config.toml
num_hidden_layers = 12
hidden_size = 256
hidden_act = "squared_relu"
balance_loss = 0.00148
beta1 = 0.95
dataset = "wikipedia_en"
Below are experts of layer 5 (counted from 0) of a mixture-of-experts language model. Rows are named router (the router's row for the expert), up (a neuron's input weights, with its number) and show model dimensions 0-127. Each number is 128 + 32 x the weight over its row's rms, rounded and kept within 0 to 255. Numbers have three digits each.
After each expert's rows: "gets" lists some tokens that make up at least twice as much of what it gets as of all text. This comes from a sample of Wikipedia text that the model never trained on. Tokens count by the router's weight.

# expert 84
router:139112154116137145104110104153087110103123130133148129155180173114131081157162067102155083068145123137119133144117153105161104129125109133120122130157117150120125094142115200155103110137098181130157165085126159101120125137163093110147102126160137154060086096117113131157177137200124149168146113124081144157145082111159133147130112100148150204138157109194100155128104124094166085047141
up0:109133162097116131129108117164116164141130130154201092109153132142113096097100127152126136128120154112099092118154114075106129050127147130138147138070090159115135096204127160161133111140106140117115150142092190128104143190146109074136175110104113117104139091133108144158106124144158168189113089144105177119116074128140137110103183101094112151138193103135114156127108115087137109100096
up1:153116153098143122126121124208097137110139103159116175167140135158113118185133121065145069126138123154153127124139210082131142178097110227126118133103120060184147125136062177190081134096141140150138133075120089121140091218139143079175145107154130148149116115119100119162091149145120164154163141104126152127132132061205195114144136186130106147130128122138112090115114102123111118140085
up2:119140175156055101112112119110152113139191142085138080151125125185166178169117066138158123081165118098117104136219208128103143127081104120122145137126136076135141096101065144142098103144127176137148115092123111108101089114084164128130125128149125188146111121148137122129123129130228145109131153099082180161133070116110147133169063114171119099114090119203148109142135131062188157176126
up3:143136161130102110094105068158113103117181137131051114166135164117118100107141098144127154151112076133168108113106139095113110119087162150112128116201157101158140154113128138099086128067059067110155141078071129170119125157163123135115061141153072128081113107138088123116103124111071123137130205180067128133156107130083128105164255050154099164143118143156117125075157157088137110127095
up4:111152135113101139170104049106109121117100143123165141113156120076111101152135072108105151134107149035119177168093116146166091200131117146186133106158111099083124032165159163134184128123131074107140070182122125080114160163167096111130131070065129172083103044130141112156128129182172062136127128160127127060129127147169109125136083085116058135127171118138098147104113090118134175055165
gets: "en", "el", "k", "g", "ing", "z"

# expert 33
router:152173110166112157140094103093096143044131072154111128033059149101142084119105088127111086117128165161183119134102105131117137132126091097127109155110081112127183153107072106085071122110087143130052122121132137058071128140151209066117145123137120131117125142153165103136173152113132130119094096140108096143127106156122109113118157152088135098119138088187100200081130163137076064161120
up0:086129126172143141194168146149116127107121130119155142115082154110171135108098082132093109134163153170115160142104134122171097128178113120107103116094083077130130132125130155163132050135146134136088115086142106140059098152159083101113129093192156134084130113132160179103135152156085124155167135231155122150142159147107100149140120136134153102153190158127152161136159124123105136160136
up1:107162081089123130128037129129117192180135107096136124151158110095124132184077138119150119130122112155139124158126091103171152151136152160139086032093109132116141117121161116092107119124102140109108203191126129104176143196103158158143127130163127137116138056130191115109128129111180085083102105088115134142169110134131189125115129140116130109182103154139125056129163129156154094099171
up2:155106159145110125182146139094114082093091079121195149052159162115120158109142072112156108139122157081165087051178149133147086097111053088088116117171081148140118119117136131091136095160128115154136127079177144088093120162094099167132136118164071188060166175121147156092141145095117141137175131113120135099164104105123133142127103132129113169102131125163119166096101165113109105178090
up3:141212112166150112179132103141097150115150150123104157098134140135140112132164128127097124187124080137150111136141148133114104099092122175113144088143121144095175090188091076122140130088115083140154094150185079134117160112181114020098113104106174116108178083101139130159098204134111161105131150079083178104122118148140160149098145145108125121155123132187128186110184143110077126143072
up4:134185132123115135139141095134110186121175104074126193129095136120107106176143132157155189196116099164143137144152135103191151139170167101121134146163125160112102090131105115112091131189100162100093114152122132124086193133109175081078135126081090120166177183162093091077109134114154139056056098111113123138141106132160166089069150118170165102148106187110132185121156112091095092148103
gets: " (", "\" (", "'s", "(", " –", "a ("

# expert 114
router:099163137149183138114116166149085149092150121095202142092086192070105172131189070174099096075109152128166064119146105183104111080112124083091097082157075113098116123119152136108171137132102023148175176094106113120126080133159153116150086111131146147134153087133086141099117119161068162108070133103150095109153103149084154132112118124111132111169130090122100179207074139147097092091155
up0:071153107144130138191093161130092154101159164129114098125083147125114135079184189166064105146141145139149096160154117173124102135136148111160120146167162136096117107090198145143135127166090111140143173142125107148129088152150153092175102148083116145133132113124136122139143145181085106147144121128209101097118079099103124068125135147071203195148162136124145139136072179140033098112122
up1:173146114135133151149099138133150156144168202136109120097191125129099154129114136142101140117136107191181169091135099107166173086119151146114140096223097158110171127080123148177091122188170090142166141124108080110109128161158080051180139123152093108142165177095141124134113123107140116098090112136175118145082102122101173134108153113116123155095154177140108151101078114127133144110211
up2:123129168112082114152137103085091169191123127136086150143113135115116157094089145141171081099121120125081161085157125133097104121107093170128110124135145076130132116205159142178155101148063122127190175100077156172118156042117086120143086125111138171089150172149108163080127177119132144143080170152144098149127159113124125118134149127169109131178104127138085127112051097065132066157087
up3:064151112115132130057157130126102152125124130125105161115100155119152134152144079130094074125073148149171158129140095158101102137102122132156121094146172131083158189119039127085118128121107175119161122135170203130085088080153137089159098137136157145081101067142139165064113115139116193107135183164105123112173138144094154127190138156134129105182117165094145123150099089102105086144157
up4:097143140142104137157114177118060142133106058141189143135094115113137147185199141167102092120120127170149104112177162173112151056131169144064099151127142157129115093111153113109122157162133078104127131148120083105147152112173133090123140150148082157119186139095048146107102087197083169131102126062157124110114102154141088159131093167141110127099053113109095155104081111167120157107103
gets: "ist", "er", "et", "um", "o", "ing"

# expert 5
router:101135143178162137106110131126082153139228169086162204069079128151154120134122165077083143115132157131128192157084089119082105097110120102124083084112117152069131151141126149190136148142080116130063115155107141086075054146107127085083120122127191189083163167122151095108145192154085141170061155144188060162166126209101115144132141101166145174126121101121077140146094120123194086101091
up0:120153131088143105126119127137032147134214098050137121105085141120144170113140148124079114095120119123148105128082124091136099122131101131146114105129180054117158122077092113169106127134171118134186133125072120179103169091108082100123193132115075203039147185145127129114161165130144134142196146116146133140188162105134116174101110152150115112140149117150112124156108128134107106124104
up1:120108137128127147152074180083112108098143152056122146054117184173160173078089147090192118136131155079122116167093108139144128094130108173144160118153173052125110131138150162104136119125069105143126114159097151110116062133206097066094176104047110136062169174095144130142079168162121134135138117123145102125112103133139139162164149120109149143159198183083112111112114133079176119140098
up2:128142114151219126165113102121128113149169161146146095145136087181142145112131131176073155092109124060163168163198125108175143132158082101116104095118056189163180129125130134133125071161188104100113090117115111080149142137150233094141135124152161111121114120077099106080123092098134112126092138177143148175117151064169081135138101164136109104121140094136091147145116069127111094082107
up3:130142098164131151168127116132124099100168097113149148061146174142197122077121126087093096061182139095149146140094151158124117143167103119175097159153086107130125188162093104197165125146140105105084124083161117144110083146070132125153057060128129093156119154155198071118154129164142142137128200124141131131150093140148164178186139141124122099121120153111082143110155092165130141096142
up4:132147130125126125111105143117089107140094101156156171059084091150168151142128169112180173156123145166141136078102093124114120132110145065148112046152165159146148167125125109135143111129118100102105159166155123109078137141176126094115138103157164132087160115154125110176123124158068135118099097125096128122131130171133180138133198097116100161096163125136167107121163173166209171160133
gets: " that", "ing", ".", " \"", "\"", "s"

# expert 21
router:110145125185177144142086065125108184118093143150113163137132111090127148095119094115050149100110179152176119146122175114080094106152130105147059068111149122193119174147096122168101096201101096077107159092118079126119097139173134118096135120193143122092098151129113119137140181104208164159148116141127080149092086150075112102197163142150177087154106109160158172187123150125104116110128
up0:075121137123172132232140093094129160125113143157122089139124087117134164129177141087135199135069165119107095110123128155103112136169130157130165149199177123155191163140073171094158075128174102185108121115164158087135093095149175103109083118171153157166075124071092098089135132130109129119163133152096142116096106163132097134185158118119133104170107070122171127157130091054143186118128
up1:108145128110138141163110183159101127105128127108150139115119118148101117074088085134107120141084098148105168111151171116163087093194043095108050140144177141124097147169082112185086089103163135142153139168161146114128136157141072131109199107142143182148123163101132185134103182088140159141092185155141178171109138121150042161160140168214130124138147119111124082109139072092150061117128
up2:072105166143118103131066163105111128129080190105131131089186145110113118123195112153153076101121171127127146134139116105179150180142143130117073115092129149124067176148181125146058170134102152134112171126133064101073128127139144099149147088055108093134074126118130180112165167141098191162082133117164134151125125061101098109164139164189083146136140171114097114094129127067117094144107
up3:101191117131131099155095091128089110132110155180144116113143121032122075134140126176084131091115145232147130089158159054098140130143168131172171145142111118195108095142136168174157076187137094091162106167110124142158103132101170142124126169121201161119106170123105114151159159115163116143097103134103105170068135164116160133122127095122141111133154067182159174117138080145133144150129
up4:175132173183102131136132140149117160092133099135186133174215131117083132160103158133166187138089130159108181126156127125060118179139122154104085125107100138112109136122180106132102108178168148137143107112124061086140148126132101122098135127127112077120029113191175175107098141137166158091217104138129084189125107150157165133068085181098150123213109147091090142123116166163143116131123
gets: "\n", "-", "\n\n", ")", "| ", "\""

# expert 104
router:107137129148177131139104084158072118109143115153140154039030110176154121113133142175041163076188168174174118176118117157113078158116132073151186061079095105109181150172060159185136116148113121128119148147111153072138111122138151106155131133113152134111186115119171125074135198153087134135142183100135092179179101113071126095132134056141144079147144073118094095115117156132116100138150
up0:087106154194088155144113152155088103179125120094121115123084096169151121107114120167059098049142112121208153133090129121137080083091154105102139128143121099097131095164135120132082077155090101145125118127130144097111100121137154093135175164126161165148122119164110130117183144142160156112145164156141147118099093206081166163102113123148097100146147140103103109172092087143115202156103
up1:110122134165158134130074136118111114073087150120132157140111118117112155152135113168072055105179099128121115185137112171095156113126168092189160203154105184100139058165066116139138086142133132041105168142153123147138134116220127099119142129078143167134149126110119112072096149152101100120151157104119127096152181161121091074110143130135133095109134115159052076125115111120061130073096
up2:143170104106144152054114122165106137090160107134151200114103057163135154101125129137107182139151165103107102134116107138125117169112162118102142143139068165097127113145121136142103183135128078171182119114105121117204128180110095078137149134098108082080219095134135130114101201128128112158112105169131095144125107081151124125230145109125114096099135080133195146110109166088122073177091
up3:132136138110124110109099102173050160123112137144128116122078134138122159117146134122129143155165128110111108092131124122116075130095168118162156042117140089107177148111099086154174189124119096111150146132144131155119059137139162130146149115177189151125115140144144178159057182062126168154174055109151099178198144139111135093135130096162074096124102114132139070126125112106103086119127
up4:160099091137184127114090133123101148109122085105100115142089111147094062142137113093093172108133165119145164100091090154136100128085072144188149075072197127109101141147151148182140176120117185117141133128102177141136134135157128158164154174134089125129095160148145065052114102165104064134147176121126108167143113118095130092107080144109140098177111142162212050149095162155134099082176
gets: "ic", "o", "i", "al", "on", "or"

# expert 83
router:121132125174123158081083161131089162116138229109151162106150137148150076098121103114071085127143224141147144123144138186110074144213089110136095130149113153126154163130091153137121115140123078114064110093130107099121110111097096102100151156164100156094134131100114151096129182112111129164143099147120088149123118130103135120148100125169101133122126129157121138114108155089108068128132
up0:174160091178129158186088096096167111169183185082132137140117136117081096114120088116075179093143105066193162120159113122137120101136130129126154139171080093093152105105112150143153177131137068123094134153071058118125150134113133093112133155139151124129137159180159173171094150113153155140096143178091119152121127177077142154130165088128118119132099138094177173069099169119131151074128
up1:132137133119113160137095137163128157106085143173154140067118077150093095133088105108119061096154160162073125142167176099139109143218110162124149113154123168150074128101108154121140150149078125092137144150154166127157161143133095121142143187171129098095176148130121117103162131112094114141089130123147092194120162130123167136135128120178102160151141099130133171103082163111121176105119
up2:125081121104129119114157160049105153123133160200108150067134101153120079153145109120081138082157125142162153184123131126150097101124132173097092131144088148104081130130077127118141045158083068134101194133088108176120139139142061123123135149134072157083128112127177124137104115115076164170113119071105139069139168146089141085133131171093069171056105148107133146088122177123073083094128
up3:164085177087116115135113183186132076142076119143162121154139103120103132075127120155113169135106156140135113108120177107086069136150095150133215073114071137159095148123095135122122132162167137064147127128159131088139160110131144127106162117102127121130165109078245139116134138195125105058101110150090124126150119100081147096160105088140137145143163126148096157137051137178141125138176
up4:140172093098085094049111136080132153179125119106124154093165147065089108163107075139097119121117150155158093115126125071175078137164121137149074110111146114129152151107136123131106150165115131101105159123040123095196106103091117205095094115160087101161106132123109128073105165160122134159131158107174082167113110118120190145094163138239196137099104110168091166115086151046083113099129
gets: ";", " and", "; ", ");", ", and", "–"

# expert 76
router:067154156123115147156110093141086150066151139103131125192144181112130147093157108129049161095146137194130172163085123169114128099113114134062122113151134089169149122151087187120093155161102145095126105081130138115078109130144102107115151050176163177117079162228144162118101183112118123111068139107155120113142094075185060122141102117110087170153096102123115162151140192117096090081126
up0:085146133143066149139145151153086186124137138160126144172135134127137153056143117070090127186135138196139104145141122163127142146159123143129196113177099138185137095128103114084145135109093136114111137137146124134119087099084122061106145129153115152121124102176157096098169164138154183096179136129123184103153150114161074153173138129098116160094101081084106126184126085213079123153138
up1:125125147125099112129148150108092101131084174153164143127172121143147095132137148200112134093113075087143102105102104148141112065139120148091137144154155110122174142126114101166109173112045163090115116188126211147133134097183091103108085149127146135199103133160142155133098093181111083056116126121167135123140175107096124091192102076121126122134111137128082147164137126098144074118187
up2:106107109166101127143132061120148123151194171131183126143184135127140115149119138101162036168131129117141188094122122195105105108137152090053159153126140092131136104129118155129140203120168107124144132076106063078127101103130149179171136081138127151171083106142157095147136134096162107179179183121130108067082114123151121078108110131096051119154159144147103169164129146097049072135116
up3:137094178159102110132144085126145094098062121140140105106113129119115116034121112167157132093162098141111168063108135094115117144130067168117102137156035142144122156128110122133158125157070182134133127135141165082076139169085094135056125118127092123091070146182082126132094152082142069091125133109102111138122162114134114124163050085162111195141107092130107124132143134133167148116105
up4:059073161106091113177122149141096131094144130095073124090119120122105132185139127143123156105116127125173107110090157054204119122163181085100118166163160138127116182143103135128139181169089177147117081096152144134120136169135152108163168143149131182131118074164147165146145140193140139126125102100127121119105111149163150140127088099116141151124157158130083113115148154116131142179118
gets: "y", "ie", "g", "ey", " R", "h"

# expert 112
router:128145135116206166180073078151103148093106141097095175085141094105139137111138096135147114120165119173173093119112178186127074128174121082175106147078152134144142181161148107171123084195102076116106167101129112159077178159093158146126081116157120135098113171191115115101110168114195159129155139109087105127114087152061084095176117124140155119101176132155140147148087141081125103127106
up0:101153098123121105102134129117111179157112159102134217099129111069117149150074091149158157133111088084138072193160119093099165153116132163090143129102125098175157149187136116171134098134101123166136159073206116134103141131097135077123133111146110132126119153127185130130137141187150115075133075152113154110084049198103158144141100119192160164160155135080132125125134111139133161088172
up1:085137158133131126131161113135085086136142123140138083091078091074160078167105144127170105121047109121108126127114149160089127184167148104129168137134104155118135078081095191163101098130103057155170147112123102118089158180138103083124140153152095086123124080172200185141097075140154127165081127148144153084112087098149076055111071100146130161056103122141155107134132151115189100154156
up2:143133109116129125121110055109110145123172154088132118096143117074174076095160083143087146150133114134145092147117156180158106070149128068092104138146138076112142134083078175113156102139153117196081171109123138141052081097103133091111091137183114196113100223222124080112138182125173109195135122133156185131131129178138093140091114152142090140133120152146138092130097151143170133138121
up3:050148106081196131117108107109140188111123187084115115090136143129143129200168104191122138110101086136114135129138078218157100101162143080117106180147146126142120094098122115153132106135113165122151161129111111125160136110157125091063106106142152157104088092197134083127112159094097154137109106109114049134168166082152126126097124125148120148090113092122155132114097117111125150114143
up4:128086137108177091174075165152162172134125205128120132092106204155103169121120141144121163147159172107236083077045141147153115121116145134143141117151162095124125145120138120146143110119102132149079142109086128135129107107130114126050152152091098206101119077126145088171077126099168121095145135128158059116131111144119127163145116073137174080110152080188154139084141152131133161055114
gets: "\n", "-", ":", "\n\n", "- ", "| "

# expert 27
router:150126177198075135165103114177134153137114114153085144118134113122199119210161140162098151149105128081177162120112140171110095135138088161095132146082081147165131146121130109149143197138063149061075145108114083132152108157085131127101104099141141148128126150107136128127089126161184059103162123168129109131144134140134162121100112121116117188202109122119117124067070137145117114086160
up0:132122128179114123173098102054141182134110105112201086161152139209098150160170246154156134077124139137135116094085133131120101162158128095108155137122170155148120148149117157115139127130130172110086120154117158168129214099154119146180135123140110109140161103157102112172088149143140108179095154127148094127098134150117143143131153114151128117170104172190139109099092117046147100146140
up1:132048087177151115110169106103126050165142205121142164047081109132141108142181146173129110093161119158107076122137153125104047133134099111064102159093185103175104150125114203083143155124081145073171082133101192072125120138078095099119134098136160108092153107118124123142128164176236130121121089159141120092119157152073101127150152141087090167146101150119101125102121113114116209124169
up2:078132080107116094097126114111117136110119142103103116167089072141137124102185098142109143163144094129175115126121130156053177091114092142150162157109092114173084130141148096119101146124087121126126096125125129056144129097152120113075141086126058218127125192125145165154144135171072126128179115123074115167126112069126126106102143152138143157081131084192151149102093094115151057139143
up3:113106166125094104124107120113145125109128133174145137134155059114114069125160096114124104099140119134127086094126175053200109182157095108129127106144136127088121144151139120122091182121151168132163138114160128139180089123130156113138104172191148181044122136037173105158144134138135130119092099107103110143123119108057131139133142127175148098116106138069098089097180118071151109078164
up4:117161134132075094134117141176113138076077116083147153121118127167128116111127131132109145084149075152139155112161125079099124141062137078135085139132151135150083110170165139181123122183063155107084144105128119114144145150098136125116128141154156141113098109079200140148113144078152159101140089145098170157170116154140184138129128123164134113094080167068132087099044115089147098123110
gets: "0", "5", "3", "6", "1", "2"

# expert 105
router:057182159156112134119097133138097196089144182140112168093117130135127120102126124136060179073145182091136090171141108163075107088147074140105073101168135067149180128164126143157106104124145131085090133135087141112079121157116108101091103089152156176116114132128147143128093148104147101156125166174093085127111026155056122136140116128127132156133120133093127242131096179112115060135136
up0:136167134146087126072108123141132096090114136123029087130102147121133175093145185126129152102186170140107124127101128157096116077133111091090185118116126190130202196096132150116142151137107101117135154108159087133094169131119125102098092152146161122136168090164174101097185068174054096151129169124141137112154075157114070124157137141113169054153133142111136145090143143188149088128118
up1:127140157204119111144138150077121154114118117143125150068168141167139101087152200085139167120125168086134126113127131136155129161119104133127137106142085117105104115123120119175111032098144120130109150134049130156095163139069146104130120104104053098116117138180156147107114133125155132137126142187083143141132086166136161159063110092014054138101088133125140064138066181127124051178155
up2:126115139113062117111147098120096102094144166124057133142189128162126125162171118113093132074107171147112132138162160071122140161155118120157076133125146097123161085129134086143089131115154147206093173075140141105126079114086076126108159095155097146119124113116154088155105154088134120110127197151091157154138076077115134099126171136136113150169117094121174150129125177125128117135127
up3:103081153140097136111097168098134146130128134110118184093168175147132089176164134222068157153159128103145105053124041066132136078123154137186095107158144102125105085054129159132110126168102122161111152082149156099149080138155093069092063131138148145142116099178172135119133112085173110087116161168166140124119125147139115161125135134113076149162147202094146124110157145180152155088185
up4:048150137143126188125116155113106140126138190170101130134107085187144104112127120116118159166142124110136104148137144161087090135154137067081137103096167100139127125154088166112132072189173153148124060151126215108006114156154072139122096094137062168150106108121113107132132195077177121086140141165105107132121147130077139202123126140145099167145153168111126132145119124145105140172118
gets: " |", ":", " –", " The", " Al", " A"

# expert 6
router:112085145152158142093109133109068121070111143160133128097204128074125135093112087104115151048099128137125149109077174144142108104116111175176144088118109159187181065137058135148084133111129087109115177100097122027104135128158108123154091109154128206094083135088192122060153130117162145133069082126135050127104109151138113111171146133113084126138105168151094171143111155105111077104131
up0:078104134162117114137117109102094090058107117140121131069140138140102119140127102086135172133116150175119129110073195146153152156126101147120107144114120128115113062124091123141089132083160177114080190119100122123128084127165159080111176123069116196098130119120149160118141166067120139169103109094131158134106166085168139152127147092128127169125185121165134180094202145143164113149073
up1:125065115146137132090092112101140164107081111104133021189125153100156114152158082144115140091170129137150146144199103183099164113101109111149173143127103172156144161111087100121085112082155105102078223111124181093122146090136192125121126127144132156176093137122185156146163134177176120090068112144139113136061148160113096125182121093146123113107142054154130157117098173131139162112151
up2:114106125172097139149119136086108118060109145147115126123079176079120099138095119107085122094149150178167113169083138188102136198160154194150123113065110116144197120122076145068061145114125154100094150144086121088166147100172123124147114084156104140143136113096187117079159144092143186137145134147061088134126155167129164042062151108153111128133122128130146174145135119109125176106189
up3:119074116152145138104138093130118151167139154067099125105095143068156135149065116105113132124160210102168081110103135099146120101140127161105114126107118154167113125137088162138094145116149104157102063120096129152158131167127102099146129148151128116166081135098145190149138121188150147100128059079145118134146162160159134096090110087157189128113109202094116133168106158112056152137139
up4:122202103100162140107115124183058144155142144144124169130158216083115098115150186199075135031107090115117148112106183131128153162140110129141118111123078150118173106131079133152157181047137131084108076105102114076161168054147149114085104084089124140055055121155159086130097128118160165071132172130134078070140146079187126117101129120129147142137112127110142139111131143104089108121124
gets: "in", "b", "ro", "ley", "c", "it"

# expert 38
router:095137106188113119092079067176113164116100142098150164140148106137140137124115146189140132102102150118155157143097126122083101106121123115128095092124136114126110188109107116108135114203067121070091177123099095126125113158197145104128132139190152133130140157203058062135164165108185171165119108118155089125108109126120120094232140152107163127164089133132109123164100156121108110080097
up0:103118101094074149133035175141106146153192145147075107165154145093153136105117065133157091141139135105137084157089133170129166130082156100129118135163165110116119138146147092156144117191067137145056142117159054154101088155158114133117127119042152131122094181141094156105203166145149160165162145158110091101119111136093112122104158122096056115114164109179077135097151163128153075205150
up1:140161200104118151056174125182100200082109163187105085118114079112192111180106146124177108104131133127134156108107091183173163124108087161150099132106129208161126119147157140134177129130123184117180085094092100142085198132148105128163130141110134163158166095131103126136110096167109047160123083095084157146167135090164075111133107148089127117104057165114105117077095109069142095111098
up2:087142169168048169126208137144125135102126140154158085077101123143116145118165097129090103098122102160159192120078154134116152157158119165129138118077078158196141139084110114155121067118051121165136157160142091057063133165122088151140124138188145124090133137137128142137142060134132047135107139183056077130155120123200174149186127149140105102115139096110114103162140164148141144150022
up3:063145110130123047154097176126129098121120073128147107131117155118166115101142149125115095085093154190207096131083144103155111072134140130098164099108055148174098123147089100110120070088115089115103138109157089102140101111139147094082147074060123112093087121136167173185126163045145118184087120148147115105106148106080123153116141111064080094124130100093067097137137133170122058164091
up4:168101121160119090105064086068137142116122098153137145126136132122128123177151096175130118060157118136133137126164151173156109106107072089092066084159189087110118115117153098161167137090090149061114114155141179131147166185146134103113162144121180068128095168122079144130142123094156142140110094101085053108146209112125105128166118110192144103116094120122109111142171145057113091125150
gets: "\n", "\n\n", " |  |", ")", "===", " ==="

# expert 35
router:072163155193128133112105121185127176137125095103143181089153144129104121156122158167152155137098153145197137136153151162103109141149090096093093110181096079102107146147103127122119111126116127059086147154000152040126132175102144076089139125150158185119019084160118094114098167160159114120127161133089076145137088109100129163104140110089151098185083157093144143099114157186101071139170
up0:103112125172136129101119112121096122154170115126142137110119111069072150198172072148153155148152121091111108130085137133162101151117081111116111020147191103094096118142119134123145139144123103072131069091035131170151104130109134160108129151119141126152127139129048118175176176090113174162048095122147118151169133154130139157133148101154161117118097185116141161115103151043104114128178
up1:157178161141138095150063144166176106080156095097096113138069121089195159115187154137184173138145122150160106129186175159192132118101085097117171100128127152101197149095137142142131136133121121174152136060106152098142159079085139102081142145155113145127117128214131099127061131173173149141153173128160132101137097121093153154190125085085141154122128142151103134120056135127135148154157
up2:137172117146196126126206091133147171136101107112204124098116117150129126155085124134180147124117138117198134167138124150122111132134063136135151171156135087133096139141086125110126162142076111050097159193058112090187105157145072106126179134193143084112106135102089039150099134141128156170065163111091165112176151144139158091098177179140127143057132096130100164129109106171107139088182
up3:087071124190088157134194132089142164136163099079137178144148112110142113185123116115113046119171151137173162124147180082200120125147120100118127076139102103115166131150139104144151146151124157169120115113137109114184119139107116088065159218125099172157099128093181137120076105138083110112140135117167124165136101122098171161115125097244109128175093151098109092117178133098147064113148
up4:088172166111180136145090175141132147118150114150167172092111108213139138094129123099145162145121128112082127160103126075100087181142106126135056124108118155140064170181110103138143083145176113167097111092136175160063103213111084127139139094086094131123156115114202109093062097098105165104078134150098102106151164152109156144120122088115091136125115177107107117118114090176096076158123
gets: " |", " | ", ") |", " (", "|", " | C"

# expert 100
router:121113150130170138091116116187046118084092138124151133132111200107069166199158107100115091115115160115116135119100102137101058134140106145127096180103138119152121109134136143143129093133121134095134192121118119072165130143142077106144149120157156157070077164133144160091055135134131142066081191111117138097106080080154088140128078163108166172156087147196110129188104171107137063114164
up0:128142140149117131112157153179128186157157149124150095123124135074040087144143074161132145117146119079163124105130160197127125143194070138085070124112118125119096192138133165194128118194150127171047146113129138117114092199130158086100114123109105039101126159121129111060118118117117161125132113130116185109077107134179096175069138191116150185143173134204146130177106137119143188115140
up1:178120132143111141108126133154116070086086090136157210113089210153061139106220143106186136146075103074165184115129091101105129148120129156088110225114131110124124122102115142088101149070106101102119118122106112127167122115112092117089105152114138131021116154124134097138118166057161154083159159130088147145106158098153094104152162151114086061158085088122144127121153152090094098162138
up2:101122120161122113106163114131122110085155129074106162118151123085118137127118092067112137137131108101137097036093175125164058107102112125104142124177117083122102125129134152120194161145108119101091185117143156115137118053172124112095106114142121076113095145070161130165111150183129083148087096102117152134178080168111133110162119113169209149145105126114081075141180166109074088115154
up3:124141124105119134132088115138090091089172172131198131121074122112160074141170134140136138137150082099113157070105094152118125142090116030125107154103122172164128087162126193125203047172091078099141138149114117132119169085111140103104096078121149121122075113089132128156053150137120194074095135158072098098129122147086174123110147099179148204139177132111109123131206127074119139108142
up4:161125163147097152113116124144126121107143172101119168153129149134105087168144136113119148093125161137137123126100111138141117125142101099156132135073074137168155182100144163073200126119115196118174197115069089083139081074123143166102099095104172114078077155125126154103097139126157189112085148095205104171110120098125105147097129156084156126123114173187149126085107200107119144139106
gets: "ie", "er", "y", "s", "al", "on"

# expert 15
router:136147136190120155107096085114098161134146131107120142077098123115078133125117181123101147144136144122155201143076089120128046149191115117098088119136154139111138097094115125157177124141097134092104137153128145126114192162174143052166123133132176121079083099121133153137182147120139137170127181117120079161158109140155137119146127063102083142120093088136162147121127166150118082072181
up0:070050118097143111155164097062114125127109096149129101151110148108038126255084104090105106158139091134106129129140099137101115090156094191081161118118144130104188082122128102135127152116118155107121118109104060106121142140131091085090145208107107130100143170145129152058125137092168104075123126128115158110140165086191141150200172113116140125120137110136134139071181152087123140069177
up1:120140127094149119096157179150101127119102122119119102138129169160141167171129144133161115119161085178111157120122099109172144109114136097157175109192130060161095117151136124165110129168150159106100158098128100163127101098115095160108173084082125107127155103065100174044146107173130102078154169116082141126091120149177128224101130125167138153133162198106116109119137151163111126164109
up2:138117175147135103113161183147166082171136121168070145153173129121152127212109163072105127123162060149111102119133139093152076134150112101125149116165106109158202077126146164078110183138052128117152072153100108070167135180149116154093140144080161162116076129144168129191132124161133048149078122153151120105173126146138161102178077100079139134108101126124134076051131147132138069127140
up3:147151126116117110089139100145133140202177124128220125051140126115184166067146127138122143184093137151107154156162095107110134148107143108162168137124107130102147081104177183168143194116120136087137072155094129157176124125129133110177082133088188103142119164095122135168162144130088086134126143115135091086126108136091070144083148163111116138140120111143133193103099132163146117086118
up4:175159118092152118132112111129084136056126125090169048127083090119115147150131128101131142133125085134104097169052136089097159101101101137197130086089138140153085136139097118119162091103070165166154153082112058193098197095133153114114178123141111167114131095127107070149117168134084096160147134116151105154114050107131164115129181143118184139127102103139088069140099148083152076103142
gets: ",", ", ", ", the", "s,", "),", ", a"

# expert 96
router:074095130149141143150079096209105194116124178115096187096177117132109082177111103165128139168121214123177140177161157161089112121187088127146090116122110092160103170143203204148107140137114123125126138123082152117098147185097115085115135125186188223121060131147117132106095180123112116099136149120155069170142086084094128154155107098129118111159127108085109146100115155119135119134156
up0:112149107134151138111101157094136177108128159127120134124116112181062063127126107153142138183126123155167083138115102136130102119180104115124126121119136127162173183114152171046119110110124072166132142137073201173140125175087138117146091131152137149151208126111124126090092087145131109135117172190184044139076155131149152141171140142189176107101097131118158090086141141176123169148146
up1:098088117130146127059123099112154120143183138141109140144157119157102129138170121124129145156169121129197121142178129151088136153117136154071054109067076137194132089091128202155076099109081122106147170159109093140159139174163089109169115144089116119080148102144118099103106115113116127141121156123129105169168160129153116105139071185140131135183076112167165149100130116128170163170148
up2:112062129098090147201150144175125168151143094094153151139140141122099132178128107181133064200132172099148151153108132130101093154114161181105174069153110070138165128157081105118134160133130111139112084124152213172189154122102152127107147164109148166117086164141125139153136127129104141158166105117229149161083067144084126132087161143180090120110109171115085158106161131137144053135147
up3:070120134184075122155095167198129181152181130116152137107112110179102113164125082147118143200122158142104141122110121122117081139142134091109112096147081140157064125171142187090146136157139166108173116115122215152137156122107082092145128076103161136139111078131169138181161118151059097098108121171113108145100134127159220170178147176135141130182204111115115121096140170138147135093094
up4:139097117149209135078179182097135114127120158108108139109135103162141101123097119126175096160100114100192118137140127114164084127103103128114061128172108146149085069107109152147111140154126118165178084125092129117099148179153129114114108181118097161093079123149188098123097092137196099143140111164168135120122077130149110172087095133124037118168116156131090014080144089107097112134115
gets: " |", "-", "|", ";", ":", " |  |"